Weights of a small mixture-of-experts language model, trained from scratch on English Wikipedia.
Training: a variant of Muon for the experts, 4919 steps.
Below are experts of layer 7 (counted from 0) of a mixture-of-experts language model. Rows are named router (the router's row for the expert), down (a neuron's output weights, with its number) and show model dimensions 0-127. Each number is 128 + 24 x the weight over its row's rms, rounded and kept within 0 to 255.
Before each expert's rows: a language model's description of what the expert responds to. This comes from a sample of Wikipedia text that the model never trained on.

# expert 7
First pieces of personal and place names in lists and tables, such as St, Paul, John, Lis(a), Joa-qu-im, Mar-ía.
router [102 179 159 117  78 109 114 136 157  99 109 114 137 135 143 119 186 164 116  96 126 143 134 156 148  98 142 145 134 132 113 129 111 165 112 113 150 172  90 119 117 116 177 135 157 140 124 132 122 151  93  96 141 139 135  83 148 111 114 135 128 116 156 109 150 116 110 132 111 130 157 119 122 129 138 164 135 138 129 153 147 153 126 104 112 112 135 119  86 148  66 100 160 108 131 125 188 110 133 126 159 149 125 175 126 128 158 111 116  98 128  72  96 134 133 114 107 136  67  89 154 148  90 118 131 122 130 129]
down0 [135 114  99  93 126 130 123 112 155 159 165  39  81 144 131 148  84 124 130 155 148 126 109 122 177 137 115 137 177 153 122 119 151 137 142 141 111  97 149 107 108 120 135 143 121 112 139 137 149 138 131 136  90 126 142  97 105 102 141 161 147 104 131 132 129  74 121 118 112 113 138 151 112  85 166 173 135 123 144 142 143 139 152 165 126 155 109 134 134 104  93 169 131 133 141 113 146 127 111 132 163 102 139  63 122 149 126 151 101 113  89 118 121 173 117 143 139 170 121 132 134 135 134 139 144  83 109  91]

# expert 1
Word-opening prefix pieces such as inc, exc, rec, mis, plus and, commas, to, for in narrative and sports prose.
router [128 131 147 120 140 110 151 105 137 126 120  97 122 168 171 155 142 164 152 121 145 112 134 139 119 147 149 116 176 135 131 130  75 126 137 104 157 124 132 129 139  65 145 141 101 122 164 110 110 151 147 110 154 144 107 119 167 121 143 151 118 118 145 113 137 112  71 116 102 130 117 123 165 170 101 177 105 133 184 151 169 106 120  89 124 137 142 139 107 145  52  86 122  97 133 116 157  98 124 157 149 154 118 138 157 145  95 102 114 116 115  73 126 134 126 143 130 118 111 127 101 109 137 135 137 149  91 148]
down1 [178 125 148 179 109 117 141 141 137 154  99 156 165 141 128  97 118 135  91 162 150 132 120 126 100 138  88 101 161 147 144 140  95 153 155 125 112  98 116 111 117  91  67 139 104 100 129 147 151 156 125 120 112 143  96 117 143 110 118 125 115 117 134 106 137 127 166 165 105 150 106  98 113  89 181 167  88 115 151 127 105 116 104  98  82 123 131 163 142 139 113 142 122 127 137  85 127 139 166 131 172 132 152 142 127 181 149 130 153 122 137 123 150 127 123 149 138 118 157 126  88  94  74 117 131 145 146 121]

# expert 5
Plural nouns and endings after counts like people, members, times, -ings, plus sentence-final periods, closing parentheses and percent signs.
router [106 163 123 135 126 123 136 130 136 113 100 119 134 201 118 128 176 175 128  92 131 134 134 139 142 125 137 144 171  90 158 130  84  99  79 127 169 148  95 160 136 109 122 148 123 105 161 106 111 152  97 142 114 154 155 130 137 138 144 116  93  95 156 108 174  99  82 135  98 129 115 121 128 135 121 166 142 107 129 118 164 148 120 131  96 125 121 158 115 160  89 127 120 145 126 161 139 135 130 176 163 126 149 177 173 111 139  94 100 128 127 109 123 116 110 100 126  98  99 109  96 139 116 141 155 122  96 136]
down1 [ 86 143 109 131 120 107 131 128 122 166 157 119 139 108 124 128 151 149 167 149 129 123 130 129 145 136  70  96 144 134 170 112 155 125  98 144 151 104 104  95 125 119 131 142 151 128 188  99 170 123 151 145 115 163 112 137  78 100 136 150 104 176 105 158 105 112 128 116 128 152 128 114 106 155 112 114 123 110 139 120 116  93 134 114 124 156  98 135 125 126  94 132  99 120 166  97 174 146 125 112  98 130 139 131 109 140 159 166 130 122 141  98  96 133 115 178 132 138  69 112 145  82 105 148  93 153 149 182]

# expert 13
Raw byte pieces of non-Latin or accented text (Chinese, Japanese, Bengali, Cyrillic, Vietnamese), odd spaces, and a few pieces like res, conv, esc.
router [113 147 123 109 140 115 130 156 143 107 163  89 138 170 150 129 137 143 120  68 117 160 132 117 130 107 191 158 171 112 167 120 100 129 102 135 121 141 131 115 114 107 126 180 150 117 162 122 110 183  96 115 143 133 123 104 132 134 113 129 110  83 185 110 119 112 132 106 113 168  91 107 146 171 131 135 134 129 151 101 158 148 112 122  98 105 143 125 121 166 140 104 144 126 114 125 137 126 139 131 170 149 147 153 121 109 151 106 163 103  85  70 124 136 146 106 126 113  96 101  81 141 139 146  95 143 144 124]
down0 [152 124 125 130 137 107 121 157 139 120 157  95 141 154 102 145 117 115 112 114 100 116 134 124 122  86  99 171 107 119  83  65 165 147 140 152 105 100 119 130 132 131  92 115 134 121 142 128 145 102 130 147 138 138 184 116 102 102 123 173 115 178 118 129 143 143 155 100 152 138 120 147 105 146 141 112 132 101 131 127 109 165 113  99  70 159 162 150 124 103  98 158  82 167 161 149 114 189 135 110 155 119 136 129 122 112 116 156  89 110 131 116 124 128 160 106 137 140  97 106 152 143 171  87 141 158 128 121]

# expert 0
Articles and possessive determiners starting a noun phrase, mostly after prepositions, such as the, a, his, their, its.
router [122 142 140 151 136  89 157 169 160 150 162  79 146 162 121 117 165 167 100 144 131 116 128 136 149 138 124 133 121 140 145 153 110 120 124 114 169 166 112 103 130 133 117 144  93 128 135 136  75 140  78 116 152 170 124 140 139 127 129 164 129 106 145 153 122 114 132 117  84 136  98 121 147 173 112 159 105 158 150 123 123 151  80 119  90 114 125 145 115 177 103 102 129 147  88 119 164  98 147 148 139 142 187 156 149 117 109 113 113 122  88  74 132 108 134 107 102 113 119 105 127 128 109 149 137 109  89 101]
down1 [114 135 155 104 111 121 139 109  85  92  87 128 176 103 146 158 148 128 137 126  83 120 115 154 136 128 127 114 130 120 126 149 100 163 125 146 158 129 143 128 117 114 113 148 118 168 138 132 139  98 150 138  99  84 124 120 118 148 177 117 128 170 145 129 125  92  80 128  94 137 142 140 138 133 122 147 134 131 110 113 131 171  90 166 165 117 107 150 122 133  84 147 137 145 142 116 131 156 142 167 163 160 110  96 138 132 101 130 165 118 137  87 131 154 162  93 136 185 166  83 118 128 111  82 123  76 134 102]